{"experts_per_token": 4, "d_shared_expert": 64, "balance_bias": false, "lr_router": 0.000916, "qk_norm": true, "init_std_up": 0.0607, "optimizer": "muon_variant", "weight_decay": 0.0, "lr_head": 0.00648}
Below are experts of layer 5 (counted from 0) of a mixture-of-experts language model. Rows are named gate (a neuron's input weights, with its number), up (a neuron's input weights, with its number), down (a neuron's output weights, with its number) and show model dimensions 0-127. Each number is 200 + 20 x the weight over its row's rms, rounded and kept within 0 to 999.
Before each expert's rows: "comes after" lists some tokens at least twice as common just before its tokens as in all text; "comes before" lists some tokens at least twice as common just after its tokens as in all text. This comes from a sample of Wikipedia text that the model never trained on. Tokens count by the router's weight.

# expert 23
comes after: " |", " of", ":", " as", " for", " is"
comes before: " |", " m", " f", " p", " s", " b"
gate16,219,251,178,190,219,220,203,213,200,194,205,191,173,170,198,196,166,187,186,159,184,168,211,171,244,196,230,174,199,197,178,191,203,230,221,218,215,212,218,191,203,191,205,227,195,224,187,188,194,229,200,172,185,233,179,225,217,189,212,217,224,201,218,214,221,195,152,202,209,170,187,187,234,194,210,179,198,219,206,222,202,161,182,211,173,222,211,237,189,191,192,194,215,206,204,233,227,218,172,193,216,197,200,189,226,182,190,179,194,183,220,196,197,213,199,208,153,219,185,220,196,171,205,166,180,170,225,194
up16,198,191,196,214,227,178,171,221,210,227,180,186,202,238,178,197,161,195,185,228,201,217,209,191,205,223,203,178,225,191,217,168,180,201,226,189,212,211,187,186,199,178,169,179,220,189,202,201,192,180,197,195,190,196,219,222,232,216,216,204,195,215,203,169,221,164,200,180,168,178,217,194,178,192,192,233,211,194,196,198,207,211,190,188,146,191,222,200,210,254,203,210,208,188,208,231,178,188,157,184,198,190,210,196,228,216,202,242,232,237,236,179,182,181,210,192,210,213,222,200,149,211,196,227,192,209,233,217
down16,205,164,227,227,193,202,196,178,208,228,229,207,226,197,217,188,192,184,205,209,184,229,218,200,232,210,168,180,227,187,234,200,216,215,204,200,194,180,212,225,196,229,166,213,241,187,232,223,217,160,193,229,231,222,185,174,172,185,204,181,221,223,204,190,191,225,206,181,229,208,213,190,198,203,205,230,163,201,203,178,207,191,189,191,199,185,176,176,211,199,172,173,160,191,212,167,207,205,205,224,156,220,168,183,207,201,205,183,200,254,186,188,215,217,186,210,214,197,186,208,196,193,213,157,196,195,176,181
gate17,242,186,240,190,190,203,194,210,194,245,188,203,228,220,211,175,189,231,180,194,193,244,161,158,198,190,182,200,177,163,195,198,181,178,208,210,207,201,197,223,169,193,232,230,201,186,196,185,214,216,219,213,199,203,181,202,170,200,224,189,195,200,204,187,190,203,164,229,228,207,171,161,199,204,200,204,196,219,210,227,197,221,199,236,188,180,205,196,214,201,186,193,170,212,177,191,203,231,189,214,220,215,161,192,215,246,143,218,208,195,203,227,206,210,220,204,199,177,193,209,230,159,211,197,196,213,182,198
up17,231,189,228,196,193,203,201,182,181,224,225,178,211,232,183,184,184,179,218,207,210,195,179,182,201,208,202,204,187,202,178,226,213,191,158,187,181,198,166,168,249,222,237,214,186,160,173,223,217,211,203,228,162,220,198,189,203,174,189,190,207,215,223,200,169,210,197,210,202,237,210,191,224,224,199,213,204,214,204,209,233,187,190,198,180,198,195,149,157,169,182,191,217,183,212,176,198,219,247,212,194,156,222,201,219,203,197,204,210,184,195,223,220,168,210,198,194,170,221,225,199,176,205,189,218,198,206,177
down17,202,227,185,241,188,173,226,194,226,203,226,233,197,174,208,211,193,207,203,193,185,178,164,160,200,218,168,232,208,202,240,203,188,216,193,185,198,210,238,201,147,185,201,236,212,179,224,211,219,192,192,183,195,181,214,191,221,202,199,212,191,184,182,198,180,219,203,188,150,232,198,204,179,186,189,179,196,205,189,226,222,201,208,220,212,226,193,181,201,213,200,218,183,192,210,231,198,203,147,187,213,226,168,203,184,195,189,201,190,220,195,207,227,215,201,169,182,208,199,173,173,197,176,249,203,183,237,179
gate18,198,214,182,218,251,159,168,228,198,185,192,215,174,214,188,220,218,220,212,206,198,206,215,182,191,216,220,217,228,204,204,228,228,192,185,194,200,173,209,232,177,218,231,166,189,169,210,219,201,193,184,191,223,196,175,214,251,183,188,238,231,193,194,188,189,233,165,200,199,213,189,205,210,157,195,203,204,195,210,216,151,191,195,208,188,159,188,188,214,182,186,166,211,189,181,201,216,227,225,214,201,237,212,220,154,202,189,197,206,173,225,186,192,213,191,168,204,238,199,181,205,201,197,208,196,194,195,188
up18,187,228,211,215,197,193,216,210,212,200,166,248,187,164,189,210,204,195,196,218,219,205,192,167,171,214,214,225,194,182,205,183,201,176,203,200,227,190,172,207,188,213,174,195,198,194,208,163,186,228,222,228,219,208,182,176,204,197,178,190,236,176,179,186,220,201,219,195,196,185,163,199,212,174,206,202,238,181,205,196,172,165,223,192,190,180,183,161,167,182,195,206,224,162,179,215,233,179,212,176,189,225,191,247,204,188,218,199,187,202,223,171,174,206,218,178,223,195,214,204,192,224,197,219,199,197,243,241
down18,180,191,223,185,178,205,195,203,198,161,220,220,212,163,214,213,197,173,195,227,185,222,168,192,186,231,212,164,180,209,236,194,191,200,197,211,197,244,179,217,234,217,163,182,200,214,195,165,213,199,200,213,183,197,173,192,211,182,206,188,194,223,237,203,178,178,228,184,210,214,161,184,194,220,184,205,204,223,196,216,205,196,183,197,204,248,219,202,161,225,229,228,229,176,190,192,190,204,159,217,164,202,190,218,205,151,206,187,193,195,206,187,198,211,207,208,227,189,201,218,231,221,188,231,174,191,208,224
gate19,191,202,210,192,218,214,147,198,191,199,209,248,195,206,204,216,216,189,222,211,208,214,181,205,217,207,201,207,179,174,194,179,191,160,169,208,200,231,207,193,195,178,212,213,211,198,206,219,246,204,210,181,230,161,200,203,212,162,166,206,200,204,219,256,195,217,218,164,196,224,206,228,223,219,171,185,195,201,208,221,218,202,220,238,195,220,183,211,231,208,193,171,223,228,194,230,217,223,196,193,171,198,169,196,177,169,206,195,179,227,178,166,228,200,188,199,168,229,197,214,191,176,202,219,197,218,204,182
up19,199,208,228,206,151,235,211,184,197,227,177,187,189,201,203,225,214,228,205,211,198,162,211,202,222,200,145,224,201,173,209,195,177,203,192,156,202,186,154,195,201,191,184,213,194,196,195,194,214,201,195,169,215,233,223,208,197,217,202,226,209,213,175,198,179,181,224,228,188,172,217,167,218,178,207,167,215,201,195,216,202,201,187,184,162,198,247,238,184,221,218,225,215,184,176,189,212,178,204,200,202,190,151,187,214,221,203,221,203,190,220,210,189,157,203,191,213,182,216,206,176,196,185,242,193,205,208,182
down19,207,223,187,181,176,212,195,213,198,203,182,190,228,186,195,202,200,207,220,217,187,187,240,198,199,236,188,204,210,196,189,250,212,220,223,232,250,231,176,186,189,187,209,210,181,167,221,184,189,210,185,207,171,170,206,206,205,192,205,224,193,224,205,157,220,214,160,185,201,232,164,213,201,192,183,227,201,221,189,220,218,180,218,224,181,210,197,158,194,187,189,203,184,207,225,189,196,226,185,207,198,183,197,161,169,174,210,182,207,233,181,213,217,180,200,210,204,184,185,176,210,202,200,140,219,167,222,190
gate20,192,204,175,215,196,206,224,203,218,146,197,200,174,198,177,213,225,245,218,227,171,212,177,232,199,178,226,188,186,201,196,197,178,192,163,184,215,210,190,222,208,179,211,203,222,201,205,221,200,189,176,219,207,176,198,184,226,185,206,209,227,169,176,235,200,137,188,206,198,204,190,154,222,177,220,185,201,217,178,212,205,168,208,223,210,190,160,214,232,210,174,234,245,199,194,195,196,206,175,169,197,198,201,207,185,231,188,197,192,211,198,231,179,199,175,190,209,199,200,221,229,205,204,160,197,206,203,215
up20,201,252,205,197,214,194,184,177,160,161,162,235,223,186,203,187,218,196,181,227,230,189,198,211,214,205,213,219,221,192,153,208,210,177,198,164,198,188,205,183,191,193,204,207,188,183,177,167,194,219,203,180,193,221,225,182,180,206,206,207,174,165,211,179,209,210,242,179,200,194,211,204,185,251,198,199,172,222,213,222,201,200,198,199,231,181,207,204,196,188,178,205,183,195,208,213,179,176,172,227,181,175,218,244,221,187,223,162,211,204,176,173,175,202,149,177,207,196,227,206,199,204,187,199,197,203,210,204
down20,207,190,215,204,212,191,180,167,222,189,214,217,196,179,213,204,219,171,191,222,192,204,255,202,186,243,201,203,209,185,196,222,158,220,209,224,200,189,220,219,162,212,171,186,208,196,197,225,187,235,190,213,222,194,158,250,213,194,213,205,237,238,206,160,219,212,186,175,195,204,234,213,194,199,173,205,214,195,190,206,223,214,229,198,214,171,198,208,212,222,193,183,201,228,208,174,202,238,239,216,207,231,196,156,209,163,211,202,196,204,221,191,185,210,209,169,178,193,181,186,202,184,190,197,215,198,173,210

# expert 10
comes after: "\n", " |", ".", " f", " F", ")"
comes before: "\n", "-", "|", "==", "The", "==="
gate16,208,201,183,184,194,188,200,208,219,154,234,172,227,166,188,200,217,203,194,177,204,242,177,210,167,207,208,175,216,204,189,222,233,184,200,185,217,228,229,201,189,177,248,193,171,186,198,215,227,206,213,206,183,213,226,227,175,188,192,217,180,212,174,167,227,157,197,206,243,183,209,203,172,219,181,230,213,171,204,215,206,197,186,224,223,191,210,195,218,226,176,194,210,185,203,193,210,193,194,200,223,207,193,241,198,233,189,208,223,229,187,182,172,201,180,176,205,220,197,215,225,160,203,202,175,173,185,216
up16,193,208,225,196,189,162,190,175,169,190,238,210,241,210,198,166,185,171,231,211,212,208,214,178,203,192,185,168,162,226,195,177,206,217,180,192,201,207,220,205,220,211,225,211,177,194,222,204,239,185,201,209,200,246,226,212,176,206,223,182,179,187,208,206,235,221,227,222,182,184,212,222,213,193,178,174,188,155,253,209,180,203,192,231,185,235,198,198,206,197,183,220,179,187,207,208,220,206,177,219,171,184,212,228,197,186,205,190,196,207,197,214,221,231,191,225,206,205,215,206,210,228,179,197,180,177,234,218
down16,182,196,208,190,184,214,156,226,224,208,168,205,194,221,198,197,206,233,186,200,214,197,180,192,228,213,184,217,218,173,180,158,197,200,208,177,163,193,194,224,159,214,165,227,212,228,226,181,193,170,194,206,198,208,206,199,174,195,248,166,200,184,214,184,172,205,170,175,215,190,174,179,176,166,189,219,222,163,209,202,223,190,179,186,191,206,199,170,176,214,166,213,207,166,186,169,202,203,182,169,186,223,205,206,202,196,222,194,202,210,208,195,215,231,180,198,185,201,206,184,194,210,231,228,192,168,196,159
gate17,143,217,217,208,191,223,198,177,218,175,213,200,208,170,206,186,171,193,202,180,212,220,226,192,199,199,183,262,216,223,196,182,214,225,188,188,195,173,186,217,162,223,178,181,196,192,190,176,154,191,201,202,225,216,201,193,176,184,214,177,207,220,188,182,184,198,197,218,188,222,193,189,192,208,194,196,201,186,232,178,190,205,164,196,193,232,168,204,202,192,156,179,190,203,186,244,224,211,181,205,216,200,212,232,218,202,192,238,212,217,187,216,237,198,239,192,175,232,172,185,199,210,208,200,180,215,237,197
up17,210,199,201,206,211,221,227,201,207,208,227,187,230,176,193,193,197,204,188,206,203,196,179,184,192,181,183,197,216,239,189,182,197,210,184,203,245,213,208,187,214,163,197,198,170,194,194,207,193,193,177,207,187,219,196,199,168,188,186,217,200,239,183,148,239,203,208,202,227,197,207,194,243,158,164,212,189,206,214,217,184,194,164,227,223,203,178,209,229,243,215,229,193,195,162,228,217,231,222,199,167,193,173,208,186,175,225,209,208,186,238,194,195,156,201,216,211,212,186,161,211,206,194,193,209,211,229,222
down17,210,194,208,185,201,179,191,175,184,192,212,195,208,217,220,233,179,202,230,190,191,173,212,200,190,195,214,208,180,156,224,185,204,214,239,181,202,180,176,189,145,193,189,164,254,229,193,200,191,175,195,205,200,163,221,201,233,228,203,172,184,197,199,228,181,212,206,213,208,200,214,232,221,196,210,217,174,204,201,239,233,219,216,159,171,206,234,195,210,178,203,180,199,208,211,231,228,158,167,226,225,206,211,198,205,226,192,199,201,190,192,213,215,205,193,194,181,171,202,208,208,196,188,181,230,206,217,162
gate18,189,231,202,193,190,206,156,219,177,185,233,218,211,182,196,200,190,187,189,172,203,203,201,206,170,210,183,191,217,200,211,220,185,191,220,219,209,192,238,177,187,198,229,202,192,203,215,215,173,176,203,213,203,187,193,167,186,218,170,189,214,179,220,192,202,203,172,178,147,199,232,224,205,188,180,209,199,194,226,218,196,227,220,220,202,159,224,184,192,154,215,191,197,143,177,152,187,190,227,214,219,242,215,181,204,218,166,179,200,180,196,226,172,202,187,196,177,228,195,198,178,209,230,179,193,215,186,195
up18,159,214,200,187,231,196,200,191,205,198,250,169,239,159,182,230,195,226,229,212,195,164,176,207,177,198,195,205,190,196,191,203,188,203,195,206,212,200,202,221,238,180,198,184,218,166,175,182,201,217,208,197,179,203,208,241,177,217,238,186,210,137,205,221,185,178,212,201,199,206,192,165,215,199,215,169,181,205,192,159,208,204,214,183,193,189,214,166,204,205,234,171,217,218,168,179,201,200,216,227,232,204,203,181,222,227,215,181,210,203,204,220,184,209,181,205,194,204,192,180,172,198,174,207,197,216,167,187
down18,200,237,220,172,241,211,197,175,205,197,159,223,167,196,207,196,228,195,204,224,170,189,214,209,192,236,198,194,219,211,241,207,196,200,215,208,132,193,202,153,155,228,194,200,209,207,200,192,213,197,196,169,227,205,241,173,189,173,197,209,185,219,208,199,223,211,215,203,220,215,189,205,218,214,200,195,214,190,176,216,197,187,172,211,196,201,210,239,192,212,158,205,193,162,249,189,210,166,207,210,191,210,206,201,178,160,196,182,213,194,205,205,186,180,205,188,217,208,227,212,186,227,208,192,192,209,175,200
gate19,229,204,176,207,160,217,205,204,248,215,200,204,210,219,229,165,216,188,200,205,222,217,200,190,185,205,195,227,216,184,181,224,174,197,192,213,216,210,170,242,217,238,204,234,202,200,157,245,223,185,197,216,195,211,167,206,182,171,183,199,184,252,201,215,199,225,223,201,194,208,222,170,210,191,188,190,188,189,210,216,184,205,246,170,213,201,198,198,225,169,227,175,208,195,219,181,200,243,219,211,223,203,196,217,203,214,205,228,196,225,179,188,197,172,195,203,200,203,216,195,218,240,194,181,210,166,187,189
up19,230,191,200,188,216,203,222,205,229,222,176,180,201,202,176,191,211,197,195,183,193,215,229,176,181,215,193,218,175,194,189,189,151,201,193,173,177,189,189,207,229,201,193,207,179,182,194,196,201,199,182,196,178,162,193,195,203,188,198,213,171,234,177,217,172,217,203,225,187,185,200,187,228,189,214,179,212,185,196,188,225,195,221,237,180,201,185,180,215,188,222,220,187,192,226,218,208,207,183,219,231,186,183,224,223,147,176,215,238,207,186,208,222,195,217,210,165,140,209,189,227,252,177,228,168,204,206,218
down19,184,208,198,217,209,215,207,188,196,223,199,202,201,207,172,211,149,232,197,193,184,173,220,204,198,212,192,173,166,219,223,184,235,218,200,199,234,210,214,174,231,247,237,180,190,199,207,168,200,240,206,197,198,196,239,195,189,200,196,192,186,166,180,189,213,190,203,192,168,170,182,201,172,193,177,204,215,176,154,223,216,166,207,158,205,193,196,208,186,237,221,174,211,164,195,227,222,216,206,210,184,204,221,169,183,229,200,146,225,199,205,192,194,190,208,210,203,221,206,194,189,194,192,209,217,187,205,176
gate20,214,197,228,178,221,200,173,206,194,219,216,195,214,174,236,206,194,191,218,190,198,180,210,200,220,168,161,184,208,195,216,218,199,173,186,197,215,176,186,203,209,203,212,213,207,181,200,248,185,185,227,196,193,197,224,217,207,212,191,162,209,173,177,195,210,193,199,194,197,223,177,232,214,193,226,215,201,228,197,186,149,219,173,186,214,197,238,176,173,230,239,174,205,218,167,181,226,195,201,215,194,186,228,158,187,217,209,186,184,202,242,219,205,168,189,210,187,210,212,198,216,255,186,229,193,168,220,208
up20,224,230,195,207,171,212,208,202,219,179,195,213,198,231,240,229,226,209,190,177,204,203,184,215,223,196,215,215,205,191,227,191,208,205,177,174,213,192,212,199,211,211,183,182,209,200,153,197,186,228,207,207,188,233,193,197,193,192,195,187,227,177,175,190,212,249,194,220,208,198,193,179,179,188,217,184,169,181,142,181,186,197,184,176,208,216,238,187,218,227,174,220,169,221,189,208,226,156,204,176,182,208,198,218,185,153,217,195,177,193,197,200,155,198,179,168,199,198,172,221,174,184,186,213,175,211,199,218
down20,207,184,223,183,190,196,224,184,221,210,175,210,185,197,207,188,205,189,175,186,243,170,180,186,220,171,183,206,216,178,228,198,204,199,195,185,222,200,193,190,168,203,224,238,225,189,206,182,199,200,198,223,199,211,191,205,183,211,188,221,232,205,173,213,200,198,206,240,199,224,179,201,197,188,231,218,198,201,193,197,244,184,202,158,226,170,193,205,220,196,227,217,161,217,218,175,203,245,189,203,216,146,169,170,241,182,190,192,228,195,192,196,206,162,205,193,225,230,213,200,215,214,190,196,172,226,205,244

# expert 8
comes after: " ", "\n", " 0", ")", "%", " —"
comes before: " ", "\n", " 0", " 1", " 3", " 4"
gate16,195,152,200,163,206,195,218,223,158,212,229,190,199,172,201,150,200,185,199,189,198,163,224,198,215,187,210,182,241,190,185,207,151,172,225,196,216,208,215,198,188,231,200,199,198,216,201,181,183,214,201,179,175,219,207,208,198,202,195,199,181,192,226,208,201,188,196,219,186,180,204,209,202,228,193,198,194,196,170,203,203,186,199,193,203,185,208,206,195,217,222,182,216,162,194,229,215,160,174,167,229,224,215,254,208,206,218,173,195,174,185,189,183,180,164,203,202,206,210,229,235,183,223,171,184,186,244,189
up16,218,203,213,203,181,219,203,193,215,179,222,243,209,209,230,199,189,182,193,210,188,190,186,206,181,177,196,198,227,179,226,187,166,184,214,166,206,203,172,192,166,191,217,190,195,217,185,197,180,197,209,200,187,212,236,166,184,176,223,203,197,183,198,164,199,181,212,198,198,231,180,198,195,248,221,207,237,185,179,211,253,201,203,148,224,232,215,178,191,232,222,213,182,184,204,174,217,187,195,218,175,188,224,189,194,178,197,196,220,176,201,188,195,229,255,209,213,207,197,218,188,170,224,216,161,209,214,200
down16,208,200,220,184,195,203,172,231,203,210,186,232,182,173,169,237,199,190,180,215,243,211,171,174,178,208,196,225,163,218,203,173,207,212,192,193,210,205,152,200,209,212,189,180,228,182,201,226,200,163,216,216,205,199,200,194,219,196,206,198,193,202,193,186,189,194,216,192,187,181,209,209,168,182,201,195,216,194,234,236,229,194,202,189,211,257,171,211,179,210,179,168,203,184,227,201,223,218,207,249,184,237,186,201,191,188,198,171,161,175,179,188,195,210,181,172,197,159,202,214,185,187,182,207,188,161,200,183
gate17,206,195,189,183,168,194,182,219,180,193,215,172,181,201,211,193,171,207,224,178,194,224,209,200,155,187,198,174,231,215,191,223,172,207,201,160,194,216,224,222,206,182,199,199,181,173,232,185,198,189,201,146,205,216,176,190,205,161,214,228,195,192,191,205,193,190,173,217,193,226,229,173,154,204,210,169,213,217,174,212,216,221,218,189,200,209,175,189,198,208,194,175,222,164,223,201,213,181,191,191,174,230,220,173,177,175,183,203,181,165,179,190,202,232,203,192,194,215,192,237,200,205,216,155,193,230,202,179
up17,191,226,231,230,200,225,205,189,202,229,199,189,238,183,217,185,221,249,219,216,185,202,229,201,206,191,237,176,203,175,227,186,198,206,144,200,205,220,154,179,188,201,180,205,177,214,172,199,227,238,202,215,189,213,197,219,190,236,180,183,203,204,193,214,209,178,240,229,183,205,188,217,176,180,202,215,213,220,215,204,213,188,162,215,197,158,183,191,212,181,172,201,194,198,197,193,218,207,228,206,183,177,198,216,223,200,217,177,195,202,188,177,154,192,154,187,192,210,240,203,180,201,197,197,194,187,225,199
down17,203,167,212,185,222,199,190,189,214,240,198,180,187,205,209,181,220,199,200,214,218,216,184,221,201,180,207,244,220,217,177,217,194,212,170,198,188,171,186,214,201,191,170,172,186,181,197,162,180,228,232,217,184,215,183,150,158,208,198,198,227,214,199,183,209,211,193,219,233,217,201,200,206,191,216,208,159,176,197,202,195,215,221,175,177,212,197,192,225,215,195,203,198,185,172,207,178,209,201,213,185,236,204,189,210,169,233,175,172,228,173,161,181,203,152,185,165,220,236,187,185,198,212,190,234,208,191,187
gate18,190,189,194,187,214,179,205,200,195,207,201,214,199,240,187,247,161,214,199,172,177,181,191,202,195,210,215,211,181,140,178,182,166,221,256,149,201,194,202,168,173,198,246,190,195,199,211,190,192,205,182,214,215,228,218,186,186,162,196,216,162,201,183,194,216,177,209,166,183,211,182,195,184,200,202,224,175,184,212,209,171,180,237,175,180,208,181,189,212,215,227,181,175,191,176,181,219,204,176,216,213,208,183,222,169,209,191,204,207,189,186,184,224,190,206,178,190,178,189,218,215,187,188,183,178,203,202,183
up18,196,202,210,206,236,180,256,239,167,206,213,188,214,189,206,209,189,193,217,198,176,205,207,199,192,213,214,213,196,199,226,175,209,208,168,212,219,237,230,167,199,186,188,206,206,228,189,197,228,181,203,215,189,173,196,203,218,191,205,177,220,224,205,207,185,196,169,208,202,207,176,208,185,241,177,165,208,216,203,220,178,188,228,178,244,220,186,199,219,221,184,198,192,200,187,177,196,221,220,205,157,200,163,196,202,189,184,171,184,181,202,234,209,225,208,203,214,253,204,181,154,192,230,222,178,196,171,181
down18,247,185,190,215,198,199,190,213,187,217,201,190,214,203,195,182,209,222,200,185,194,250,224,196,181,202,219,179,197,236,260,213,230,189,194,208,187,208,190,200,228,166,180,214,224,196,179,192,217,174,178,188,157,206,158,174,179,183,181,136,206,199,236,205,203,184,196,215,216,222,201,177,206,204,173,187,219,216,208,202,223,204,208,185,182,181,188,182,222,212,208,180,214,222,195,170,188,210,182,187,172,240,182,161,231,203,195,189,213,180,203,190,235,186,205,176,201,196,228,217,184,222,195,208,183,207,214,210
gate19,203,203,191,210,201,198,158,209,245,202,221,188,195,217,177,192,185,185,208,137,231,214,194,215,219,193,180,216,236,178,187,218,224,214,160,210,205,176,185,185,222,201,169,227,210,224,189,230,206,212,177,200,201,168,165,225,153,199,210,207,177,181,192,223,199,185,201,193,204,202,186,216,187,229,175,172,202,203,235,189,201,216,215,204,193,221,229,206,191,212,152,186,213,191,218,189,199,197,194,201,199,205,180,224,198,223,223,180,197,209,185,152,194,205,178,219,193,154,183,214,239,215,187,210,211,204,175,185
up19,183,196,200,218,233,205,212,175,202,205,177,211,179,216,213,230,214,204,203,228,200,227,186,193,207,212,212,178,211,176,194,163,237,198,193,194,188,189,205,219,191,190,191,243,171,208,184,165,225,217,196,239,215,195,207,183,191,205,162,202,198,213,200,202,187,232,200,185,230,226,176,218,203,185,206,221,197,224,192,181,148,174,199,165,223,171,194,238,203,200,172,191,213,213,195,231,194,208,188,201,183,204,182,217,201,223,190,180,198,212,157,222,226,206,131,168,243,210,181,198,188,188,192,212,182,183,189,208
down19,189,143,217,190,198,190,183,170,226,242,191,236,220,209,192,228,202,205,165,188,189,184,171,201,218,184,180,192,199,204,189,264,208,201,218,209,177,189,207,199,207,201,228,164,196,207,223,206,162,183,206,202,194,219,186,200,187,195,202,177,182,215,185,229,199,182,202,204,200,171,159,171,196,227,145,193,171,164,198,194,199,236,224,199,195,220,206,206,211,207,185,199,202,214,183,239,211,231,184,176,200,183,185,192,207,197,197,215,198,169,195,223,200,197,200,173,183,189,214,189,206,197,194,230,229,220,208,156
gate20,197,232,191,195,223,188,154,186,190,183,217,208,254,190,225,191,187,220,180,219,203,190,198,206,197,222,170,195,197,223,228,198,212,198,174,205,212,190,158,237,211,216,210,208,171,223,171,199,203,194,196,169,177,192,212,176,235,159,218,196,214,216,163,218,211,237,221,189,243,194,205,185,180,194,236,206,212,168,202,211,215,245,184,228,216,200,170,208,173,184,199,178,225,202,221,209,211,216,215,210,213,191,215,216,190,189,160,194,184,230,219,220,238,204,218,191,192,202,184,208,182,216,191,188,206,230,210,186
up20,189,189,187,198,190,196,202,174,211,227,202,192,197,213,179,220,194,187,203,210,193,184,206,179,208,209,189,233,183,178,219,183,217,178,216,215,213,227,204,200,208,232,198,213,162,233,184,211,215,205,210,186,190,189,217,211,220,175,235,206,224,182,205,160,179,175,202,172,190,162,177,236,211,194,190,185,178,199,222,209,176,201,225,145,184,217,229,212,240,160,191,218,189,226,199,179,233,227,227,207,246,166,208,209,208,207,206,178,215,233,184,213,231,219,193,235,200,207,225,208,198,221,226,212,209,215,190,231
down20,160,201,161,214,200,233,228,213,226,188,193,188,198,210,221,187,216,195,214,171,216,203,190,201,210,239,225,203,185,203,195,161,206,213,212,195,185,211,197,209,189,198,189,171,221,188,197,195,189,200,191,207,243,201,220,184,217,203,193,243,184,210,190,199,201,180,217,205,165,207,195,197,201,173,206,210,243,228,186,225,182,200,206,212,179,148,209,225,198,221,216,207,203,207,163,193,179,175,231,198,186,207,153,181,172,232,194,223,215,180,193,207,189,234,184,225,201,201,175,174,194,165,218,201,195,146,161,191